{
  "n_layer": 8,
  "d_model": 192,
  "n_experts": 64,
  "experts_per_token": 2,
  "d_expert": 128,
  "d_shared_expert": 0,
  "activation": "swiglu",
  "moe_layers": [0, 1, 2, 3, 4, 5, 6, 7],
  "router_score": "softmax",
  "normalize_top_k": false,
  "routed_scale": 12.5,
  "balance_loss": 0.0159,
  "balance_bias": false,
  "router_z_loss": 0.0001,
  "init_std_router": 0.00929,
  "lr_router": 0.00102,
  "vocab_size": 8192,
  "norm": "rmsnorm",
  "norm_eps": 1e-06,
  "tie_embeddings": true,
  "optimizer": "ademamix",
  "lr": 0.000544,
  "beta1": 0.9,
  "grad_clip": 2.0,
  "batch_tokens": 65536,
  "seq_len": 256,
  "train_tokens": 310400000,
  "steps": 4737,
  "dataset": "wikipedia_en"
}
Below are experts of layer 2 (counted from 0) of a mixture-of-experts language model. Rows are named gate (a neuron's input weights, with its number), up (a neuron's input weights, with its number), down (a neuron's output weights, with its number) and show model dimensions 0-191. Each number is 500 + 40 x the weight over its row's rms, rounded and kept within 0 to 999. Numbers have three digits each.
Before each expert's rows: "comes before" lists some tokens at least twice as common just after its tokens as in all text; "mostly gets" lists some tokens that are sent to it at least half of the time. This comes from a sample of Wikipedia text that the model never trained on. Tokens count by the router's weight.

# expert 30
comes before: " of", ",", " in", ".", " and", ".\n\n"
mostly gets: " building", " house", " site", "house", " base", " island"
gate8:482451494525493354483576501502518516503481527522561495439530488436487535596520515530527458508520494483602522491532500509468501488478533532472438449562428466530524490505536511521465556503547497449426449447555510441463523522536485465502509509496499527535494480495522441518511511611528540346484458465498516586422519462421494496492504462510517511461436576503447507490485489523515489485476501422584479467417445540498476473487534481482478520575578447519516531471521481503460521554476510452497573514480507508504487497554468510486505543490516537455546556426477449493535503497522491524
up8:512480503525485377459487524496509473476504486480474466470479485463430523527475531496467475488493481510531477520575480470502472466544500495459486489559463495530541527500569473548580553519503537455496449524501447443557500496511569515500494521438515545524579426466503463481549528559532450462481505489529450584448514420451514434529515529489512545521467516510486522538516484510498562480513529466531516455437444500501413446468504504492517434593559452521556458539475504524480455563394467454492586506436531515505450423546421523482516541470479570458489572426471414488524513542540479524
down8:536479559531506505471554534579506403455553463474469569516543532532483484513457517476519493479477476540583547441500455528504537527464450450506542467490473557438467478484541457559528476445501506429445477567543433528533532533433451476599578509571508528454514511516513562455461485474472486567478471513515542499470491538431497433583569437466476480434510530546473550466531501508502511390489567524455490483470564478557488487528550464435492503467447503500529506495538484522562549556416543498481519536489480475548444483536458441544533542524448534498481521502538461511502493501493454505

# expert 37
comes before: " |", "–", ",", ";", ".", ")"
mostly gets: "   ", "1", "2", "6", "4", "3"
gate0:521547446485500522489547511512474442435516491461527472502568496535512599571484470541552488477502495443494583532514479518521449499489574508522457503525553523474478619544567526575506545496493506474526498467497474464575481535489471526512447463564436536444403505510509477460525444521529520541461494455493488432478542507505440528494533495503506398509514544484548488485527485464460553442457434481522539473521511522411516428550422469515505539471551510520521422544508462571459476517544537493504496529485574508482509512504435528402514494545500480480525472440422435505526534450567455480
up0:515474543469484486549494521433533563582505534447521505498485518498476453459488526449486549524544536543510480548529545473513602464539471452442515487483504502499485390471417507460490491499520557560511460498520498534497491456565488494539532534527577477552572538463562524589505506484455487490568433502490494574517472520481517461536538484517532632512492466499474465498420516521480438524505527502525507548465482482567503658477536486489522477606464435495444539457451529474501512518522567489489443473486523451541527507507533546510465576464502531486523460504502548510487479496430534477
down0:470448439525495521436557583499522509492552544508491445455547476479530450508469544502519527443478480515563605436492487492498486520592492511453485456549549512436535471442445467479487550431514465505522576537511463478477572492493492517591523535504519495526495549470558525475506530518551432453517478477407485480466531451474500519513503341469517537487458498479529472545471506489510491510494456471505502520429445537421563575497480500533530494562511425512490489415500582495537522464506554533481509473461458440533505478585545487502525503483502491491559456506542535587511524523532512473

# expert 4
comes before: " and", " which", " but", " the", " he", " who"
mostly gets: "),", "\",", "',", ".,", ",", ",\""
gate0:446520447531549499504522431445539475520565516493507535535436458452483540484511524532463523469532517544555537488555488525398520505463439526470400441523464524561485541555477532647522493507451414465478545578553573523529536536510465501578454495580521504548502467502449488458469496462492521503549554510536496503425503474499459572521504542508473493550555526535483462483521471484480510518462496512624553483542521490485476532422501535528514483480512537483520485481550494531430504546517514542499529398471514516479400518548485454520459517494537491482557502508547538492454490514533451484
up0:517495587469485505478552466461460474487428529558519492488523533519507495529462508539535474546494488470518460540404455522596492511489523432492531514403535469437456482430492438435495518486540559488470435478445452464463469444489491488513468490434440502480465483472565517513455477480547555496443497498485506485530544553496564488472522491525502515482434479484514518473498542499530403488521473454495402548501527568536534482483476489501489514412529513509492537478519473490488505508469421465505480630521510479496500499367574607490546460493498482526423499465438440527532542455504504500
down0:450520466452484464460488497494479503461491474533562502501529479487508509534568513505446578512487495447513483503606515515527521433448486524526446460486479524477516476454556480461513495555558522493587527545487516528494498446467521527515504454558555531523414487560598579543456509475495518461469560502496500444432505506511516454463395512517474546529545498562510440538461478422480532565504424457624535488491438476428498519487506544480486529495476376479567531539481509472493511514456484489450433535518521504403535558516448464475529490510490496502515471491579430492500528500469536472

# expert 45
comes before: "\n", "-", ":", "=", "\n\n", "–"
mostly gets: " Website", " Species", " Animalia", "°W", " www", " Arthropoda"
gate0:560561564581554467471483565455463474541460498479450535518475541534410469562479557494527480473541505476461481546538553489501434498429538591510496557555472492572503504477483458503487444476456516495468520546518411562550492486516499509552490503451541518478502439469525439495481515478513510556461475558485501469491572512439508515562467506517469445540477446558545559542517487486495551523461452443568492511545434496532498536518508513536478430455467469498473493575510512548453569504577483535539502513462517472434457486450469500494544482384428596492515524459552477485487515475480559509
up0:414517437422465509483484427542448469475421531448447514488564500542538534409529552508472513539488539456509446497481437514501511504543506378498543430460511476448533495569536493522519567526544521459542498512481554484507494498520520501489553505487495500455496460490447523543555514510551520501535496480518462571541479494536514475468544526504487518482571542442518437487513564485496442458490555495492529473521527555429476482529493510556559531480505542493511543421475400403541483442511518423467480445592529520498586523571502481473481528579511435499450446538493489498500504487553489466
down0:499432542496507539538535481480538444481501502535442522455509417541556513419525463464566641453482531500528504510464505441501500511492521437522495417458491477513425443446517499481493520568549445496480534457505485547485467437544519483500491461598502517470525481529486528469512501480508505507492599534429471555483494559498537485470574499523499562554432512511529526487536541461518539492486498437525455489546445435491502450447496486565537499494542487493484455587504534376477509497521593499501476525570498479499515452493503487514465525530570444467485491473486479486489627463462479503

# expert 3
comes before: "19", "20", "born", ")", "18", "aged"
mostly gets: " (", "(", "′", "loan", " (#", " (−"
gate2:530512476506556462488538540480537420465472543476480525516524524424476555474530511476528486510449489461508446536481498511511482534521587475423473527470569529576577494521487559547502493491516460481517513480416601527518441605513607536512463499497560466477552532528478520442474534501477468525450520462469527450436491473495607507476478577520526491447495479527468467508463574484552467484519508489472475492490482488485506541482505511495524594526487417529506574487500538443538485463438522476470589541496493538490415461501497460542554487516573528470523449468503531448500483563576501420
up2:496428413495488520470578450431491517472418500505423494490507539519415572488521485440496508476508496482466491522485534506491497543516517443428457531520483517523524516503527523551516430530505374503490561491434491500456499501488520573478442497543516551590518508512462519499546488516472591529438530472422534446510477452481480520488528548450515532500468529551454490483526570491523484465461495562452430497495461500443466482492502481513485550469415482557586600529508595487480480472537508497570483532532469565487471445477585461488545449532572452477501471473492533442504502476533501478
down2:531535452504540532476463500527489522582575510513497519548494470537531419507499598484511477515453517490538468529548499429531600481471558527482543513433510517513496472473448499457512566482498501492502486491501467561504514571509435452541509557460545498482533462403467535476499509371449432473557558485467491526450486513501535506445518469445484477478532477504477540539441477523500519502537461527484519466486505454509492440517561562482544490455527451537431490448526537521545532491545489498478546495525523499516522532540360504447550455517471498588539419431523572493570477517557534520

# expert 46
comes before: ",", " (", "\n", "'s", " was", "i"
mostly gets: "ani", "ai", "hi", "i", "ji", "ali"
gate8:544483486476563469490489488525552544512535509449547564480449473510511483527438488522473474545514503461486498464444395514477495530492512512547455511492518452514569505538491480466455493469518521430500600501463516487510479500485554443610531564359469520452543563536473555530478519420469472483531542479519486588480519554471503465430500451505461437506484503566511560422516498481537433554510491503448560504466509529542540451395544449540520514488533486569461478535440491498571501454496527540514545536534494590492476530570502453518464501556526486519503465479464550533459525455501504505
up8:462504515596500501484450369502535507520450476504458485466501473481524473483472460511516532591557599512529486470498553529475438509462482517508557526460482486559484494474568529517414419480489483452540493468513481545531411543543446505537468454572483486490426494478447457543534518502483518593432545557516421480588469494503507471472472547514517503492463519455439479514527493468530553542493491510483467503531505496457438532478475517525541488480493489460469512518484524425571518561542500549562538529559517549438478487474507528418534517513441495526495538460498553449531484449472381491
down8:487532497475464507505512537547484429467498461542430543494463542488481535476445514534533491419463535502527542494487490589444489525510531479464608538503469514518505527444512504477510466537492536445456436561502464508479546510491514541551533437569454436533441437497464440471514556594463488572520451552457525463516559515485509461445501501466510497504534562502511515532450529592459470458513529557485531501464489512500507515551531567541479413498461537502471641452535545490529513520496472499503535473475550455539543500450452488609473439483489466472539444593462535525538472505504535493

# expert 62
comes before: " a", " been", " the", " not", " also", " an"
mostly gets: " was", " are", " is", " has", " had", " were"
gate0:561554489510573501518463457463511507485533455480488605509442466449478530459566582448429515502461507450540513496445517522527462489480496492484439501519516435485552484520471460497397508522523532474471476531531521538587466573435517439488486532580500493526500531491510500504489535471533526440478509527489538490476525457534523496546506470541504542505531503507521417517496470501462444398500523487457478536471540436491536450519519541465474501486516534473445520511480546509528439560517557499532464393641482492517485580498540497531446622534546564459500478505558512460476514482536532446
up0:490573537411589485537478524472483493518587511466558490475508477547524516487503525475552523474384494455451523517447511496537546506500573496481518544530514475512466489522473531467485582480473544423541513490556531455510455506478597523448529390421526538506519502470527533525479531460512416528503512499502527518580494463500505460502469489491532390578474579532488453452507485508487419516443546450513511548481500505518547510531512529474503478516494527475475452512503505435501489551475507510544467498531474513505594553475456477461477513432592587523491439532475504546526495437493569440
down0:560533501522546522498522460448485441489495478486566593479505535438524504437540530473513490440490503450467464476486466459483551513464471450502450555498468478508513477503554541443505549514478534500516483460506537497534498442410515486469527572498452525451497499482454460479472519486488514467396424483479519430470453498480524449528493507542536520495498516511495516505518503438465506464612509489475404484507560419449585501574439522528528573553491465502470510464430494520497529430507514461541565481557535525432510563453492429433476545483491539583483488470415543527566494558558525459

# expert 33
comes before: " the", " ", " a", " his", " June", " January"
mostly gets: " in", " during", " into", " until", " before", " During"
gate0:505560500511493524458488549406506522535489523501468454487476510440440572462477550490462541544454543540387528537553498482515523500493434511607469558539506496432458524512596440469556471468478495497533485522477475535543478508637565544556466483470512560567560429473488521524510463533493479448495499490551488513439470496454418531497515517472490465471495539529425530466501536509507524438475489553537480508469481513535506528441470499477533426548470571494554445474515506552500545447497567495525480516452505504515467474479545483447519459506478530504422593503440501561478494490518497570
up0:558502606534502486498533462484535496507449526448524502522550509526610529528497497552505452404453484463553497467430415556510467484506505472499428412471519518487549473555359542534511524507510460546513436433441588562394479528444488523462523591437445552486490541511547500471486495506438493527507508510428537458483498470512495541487509550532514486575451451518521465546489505475518502519543482466457508470485509497478503489479500491466480512548559437487504485538623499491467480540478467493503523504537440484485499529460529554496513511474497491510506456463522493425526564559456512502
down0:490522499531448488470569489490497541519499507438557456521552591542413455542530523515521508510537435411490453515427453582449466517520543512483486560515520554494502585535489462485536484514420482510524583439517488497491422497538496510470528520511469528547519487530533530480398495559516497476478488496525489526513518405451428493467470499573534538534523504525519494454516478499512501512560422448518494541561502519454535497433437523517579544508552474498505517508523467497467496528525520544470493492454466564492518491481578474509483523494520536436492463473423342417475455466514518515

# expert 23
comes before: " The", " He", "==", " In", " It", " She"
mostly gets: ".\n\n", "\".", ".\"", ").\n\n", ".\"\n\n", "\".\n\n"
gate1:458525485475502505541547483523515532469448496461528504505475529510493541479551516462466505565469507528494474488548460531549452502496497522492491483496467475464468525515530478550548486475516516438570503438451537467503497476459548501526514550465493509581450522465592442529520486535413563447477508509415507572488502507513479488498595486442556482522442489550496529507518441507482423539482510493499481499540447495541590501566451441488381498582555498525460523459500472457479502537457475518469493489518473506494461555548607532516396519490497385432495546473433448523510444435548453551
up1:470479503533563540481517487408512493557533450515473527536476444605483469534550473579462530467570449506506600457549459515478538503484467460553484504586484530503595517460500503440493510518498456463499522567457435518494518445524461491461460494538458509446522500522486458468495568513511492533567539485535507533438550470449537507494469526551494549540558479506521507478507516488456508547500461480572462495446482514514460476410567528463508453456445540482490471513568472497490518467392498505537503451481453484489514501418565465485475556528552503505478535491429483478487486480366576478
down1:471465499478513517529480489511464466466498437474524529498424508484460539581534514456586492499494513475502559530560479589444498540548586550477563516521416608520441433528584468470454539433572519426540452489468494470506512488521537449528450445497491493495451514473563482521477525491550559421484585448531451545524442454495521494508447478526479520493519447543477563567560531364458561501489476542489502501477488435464552463543491527543459476462518541507510480549521492495543494512496546455498518499510485475456487532540495538482499556455513536553447486521515469431481475488503532460

# expert 39
comes before: " ", "–", " League", " season", " W", " →"
mostly gets: " Rangers", " NFL", " Premier", " Pittsburgh", " NCAA", " Giants"
gate8:479558471481533484497473454486512517553418458598491464509478467503424585591501495515463529499595478562474544497498519448453586465448465513537528560481484523479500595490517510498418466516441510490499457524540472489521537538511468501507516506416463490476488481528497446502451506489421563554568547448574566633515454496482451527514448458474471516553474496507494492429460475497546487519460534449469383463489466493498515565551472478539532447505518513433476483458530494521519500442456505492478469497497459515505461553583512482496524464501519553513517528436465532527519542462454512500
up8:453469530524493532456529491571544506440511548405530419458520534540521524499482497444484461522453532478528573561512499467549457488481520482503472516444513500505565422533475462456561558537489458545535511444438435484498478474525537560533396487573482487503542540457429544485544479547472525479502474444436472458480481517483491505450505486437467458477538459493457492496521490504533495473499443441518594492478501570543553501394489528522487517488459573466496545517476513546515461505444520499493473572533512496502442463500495529627468523496550532441496548553507459510449497508489404570
down8:561471552488520498488556476443555471447509460460529550559501421462517561455415553578522507487414475503505430517480646531515505495508562512511556479551496501569519490533463545508479539513476558496522517596519457456463463505517480518567471438508455484523537451482475517527496471558505551493470468444554495599392465529517511501542546481479488493534562520483490515524487482445491517492484523526445472549442486479477566571456522513527518522520566520460481471518522523496516532471459475536584479565495509467499503461544568520488502454496520561495528525519565503561561568487547559488

# expert 31
comes before: " a", " in", " to", " by", " as", " the"
mostly gets: " been", " became", " has", " made", " won", " held"
gate3:433433460468521467533502528468525407474494523512497443462495509537527501441479473444573468495609542507478498485535500517513512512465509462497526496510424553463474551504476507512525554502520569517492514506553598496381546530484549500471540550474492499504561467498573509481484529446528548516449511408439520474516474536442516506501477420370492461469509488484504505481509555487510531454430439458474525461563459480466485443537477541452515512496524503507536518423501566532382556428521486517451572492542506502489456537510505566495564521457494544496471443570505501496515502462510508470
up3:468511509484543495507529500422528500465507513540477400508468497482493488494505501446542495447583499450410522443536495576523468475454529459558614492510465523511509550542500486518515576526544589470501471485508557527569504516472517520506481439468538501481530528538530447516501566456510499496504472438458541463458543489459457583488442480505500542523481588552457477527453478520463483505497512485476523474494535491443513471521524556506537592516495577486516515513519585484393495502557419536440562435484534503522494514530546570397535538505484493522523443543460458508579459520562497481
down3:449482510482488428509441421499468510511569496515467489479450528562536517563406484467566507561500527425528498525480512556427468486497491542553559503457517429530500483523521472474489481533495399508491449505528524478501457424521478547508451482455450499451487439443491565472478467473474533513475507495494526615504453504532481424462459519473429483469508458514581523549483486487487486547491491526568542468530513552523499523495440518493500494471518393493476539456519500465493439423494528496521571535530512441561521479507484456510620465488476516445552511536537561524419505594509508464

# expert 61
comes before: ".", "0", " |", "%", " |\n", "–"
mostly gets: "20", " Pts", " households", "40", "32", "50"
gate2:489492439504584448477446527507476386526508518432558541506528522450445451467438507492519420522533491627508516458478559509493440537526579495549543528466492493481521504535470535517495531514545500459509461604532446503558570546478550576447571548489466469550471441541422485491519495504519522442525497560495499522480461491417534564519466514502466517529475429518469544546548481439504529440434475450487484498505471545518418502498484495454502476540463475525495504492457484534486489497477478555516465516472529569434523525490496490501559507502539489511453407528577489467450443476453527531
up2:453500513519534505483495413517515614488452486499558418466592516522547564507493504537442503498512460575521438550550560442512522583481432512448535509461563447498426489439557461579506458515511470490450564476536457508463447529460513582496472484496533507503497515461465487577501469505490486526504547491489522483533462532529518467414471501485556475446524474467465526468537545483500440478482566528526538515502509518477450532497511541557519537469510476464440526515562590465527565477512451473503473513524513579430536478533513448513545475501504416481441497606476469443486508455531472481
down2:533521529499517555567517438503500541537552507437474471534492579517460476509548456527474448536465509512451490425561480515456562490524459484486535521499520514474538487509523462469455455548542591554399494555500510447545550492448479495463531511503474447500509451573496482430576467490487504512447491491556436489470550445531496509525504521481505479501544535482495512510480462523487524548398516481507518409494436494495447452457476541467506484582457445590501480484415470496437532408496502471472450534476467468472467551518400489523520514522430458518520465459468542505585472513417439522

# expert 9
comes before: ",", "s", ".", " |", ".\n\n", "–"
mostly gets: "ind", "omb", " farm", "ond", " coast", " century"
gate0:469474487495565449416544527497531470571463504514516481530516485465561530578530469464515569513556453472506541589546490462516459601473596550486490480557518430494500488469550451468472491499477467408434532473447452482525495518476503523541505476499490532502421482481473533477477512537508524524518465540568465555509474471451542540461466460503450487450503456559477493519494516460540460521419511423475552505414420469423572464502528502476496478495504461455511512491474451496497493394456477496482421470548460462449498515469469421599514439549546485508506480535502525484526451459472516515
up0:472512559489503478505495459458575535514506405552531479445486414524458530439465542479484494482486500474507472559486515507457560418460538487626441544458471539541426488574446472522525514533479502534556455498484485455531494509551496533450522532516443462462478521498481447559509457531427447491494498516517523561536495477540399580473479559463568506502522505470456567509548506494515519498459474521437479541515548487552439555578433501536476534405506531513459465511510512496514516542551522508514519547546486461495556434538566547477545544494533487501449510451480442472423497505552537528
down0:580497457515505547482578518529508531536546542545451531462556541506435505503439490476460513403503494520508505446535510561523586468385495514526487445428497482478492413506469477533514536501495535441543498495468479519450461506475462547422505451494459511514395483540530399500507507601520453533572490519512501519483522499502541513396416499592473509519509548508532505552496429414484541536458549443631480490494501497456492526438574487540510444528460507479486501519507488501512521472539451515508525513487452490503538539476514454491478458465506458467543548500457492483500505536486487473

# expert 29
comes before: " ", " a", " well", " –", "00", " —"
mostly gets: " —", " –", " -", " Phylum", " ×", " −"
gate0:461487529506493510436488438529520465539540429541465467580510536440504509537529437498558515473473482563474511496511451541503386537495466526486460493515454530507553511540519388507521531503478573502509488445479561541531474485488412520523513483496399495531473524479461428461483477488486551587511574478601462541480569495425511516454479461500537440462512524467594448499517468488506510490483467476443557494501560516517590421429456514496502459468538499553491483504500499548522557527521484550457509457552523477433505530481470527489507562475550488504449506516446542590512449494507445501
up0:518467523503501482499511526560368506448440528503605439435485533546489545548470503480541524502508536546559391468467488487559503508561547504504514501492533508480454477484496500568542481577485502520543421515497482558524597551486559510512499473509535530483484479527551554526485544460472476461456517573501459448527437469535448507487483428462493598487487493525393520456503474499534459450432521482449439573481476513532510449498457492504504552511552468503473446544484544484484427548470526446559441516535493552526491532453518514493479485488542531490462551519530488482504465383499502527
down0:509554459461526476478529465461548528525444441490516456516541532576480477457506531482492477497481517527525472461571470482508526565525526545534521505466482465572536520544488466512535479488491450423509456503501468543517513406496502504520510481569490504592485443479489525475543532479517474558491597544515518521467485446453458465475583516440490542478514574471439579439537490478523475498527510563518524483522532473505414468503541498475513451468415590516476519453473527599443450531521454487551541507496515559598543434533517528505498588497426496516432521522541475462551485537433454566

# expert 15
comes before: "19", "born", "20", "S", "M", "C"
mostly gets: " [", " '", "(", "—", "{", " ("
gate0:517486533484494508496588556516531534518515428519546502555472491538489525502573491506445496502519366491519492501481563502496460514387486611497523524483559552455534567484515510474498560471450456533609486470510529457580423478468488476564439478516447524461501548552493474519514443501497573514532484436516497500497554482458477492504501505473553485549503518535510542420425512496499483567525484489476555542538532540458528511494469525495512536481442515552446492452506491511449521476467564514533476429486564434459410533451506472520491481490568532502520552537449490572558528522570518496
up0:487505461504531479461442475471472453443496540538491425457530544488586468506486525442551552549514648494502565532525469506453502533552508430519473506499450424573508460537480518522539499498553563507447431453480410456411569534544486503421502524446528473521478462505530522487551547515512409506447466571470458513495451463530521473543488488490467453399514443511454531569495514475515535503453530535506433498481477487469506489524520426479436531448508513539535536531465526484508520511531528489516489567490500543485590466541585513510522515495504479544454493440525506451445504473491481532
down0:503529527593509409546522517510460539452499462570513523454547584532500445445551536480560484506454477439537562478559435503441449477516529517548519523540532567506487591509543450460521532487502542463481473489453490487493560542443439560518496509463472525495488568515553469502511481575528510554484512506537480518458555450493448482498492445504501492448416483487530409533445437448507566475520488513514485518574462483484537524572537480424492518544478491521451569490473522509492423479494516465557447513453451496485557517488489556459509479472468554479416494494529582484524483461590537466

# expert 12
comes before: " of", ",", " and", ".", " in", " |\n"
mostly gets: " development", " %", " JPL", " Votes", " production", " education"
gate0:499499470490482511545444488489511452530483504506556541480466579506537475534534540547525499454486501532475537541389567477407506483527424534485452474464477569559554560484488491477592495529467521516557477469423520535515524491581483494527506470494472563503470502510519477444508467506514430469587506534524521412476493540514448530449517489442479495515527528529554523540517504525503521430499477417479535454518476433476466513527448520390540512468525496490481530558541465561504510530458504548448461510541599529525455458530473514429469442471463540464496517431476521494565553527402496565
up0:441533437522551512476461492577525508419463432436495531558486409523511440555542510578505571550544513486514452521532490475505517492538523549534542528477442527477474539519603555486519583509512544521468499493587464459518466520519468454502487437438459519519462472502466483539511494462511437503492538501502493531564520571465504490455506431497525417530435448498452541503508484488502503491511501580484545464513495535485453453461559510446483552485500546534497518587443461418512571502499524504596598479442488531481488470507484554564523461492499546516484509484492454505409461553498523483
down0:476472502492488479499443452478473515584501437546499563510482543526510527521462466438511557572472520450523508462498468475469510527557476503451436544534484488552578516628490490522481464563495460488530499442481526447524518510462440501491510486469449545532461526524523498438486511541557478509498443470552563568489421551485510521459463498397483442435506450505446466463448478563508482552521432530556515483526533560363539443537473463542465519532529556496511490575502449447501518432485509502569544544504496508521465524479517449529495439543483409508511484487514431479481518472500550506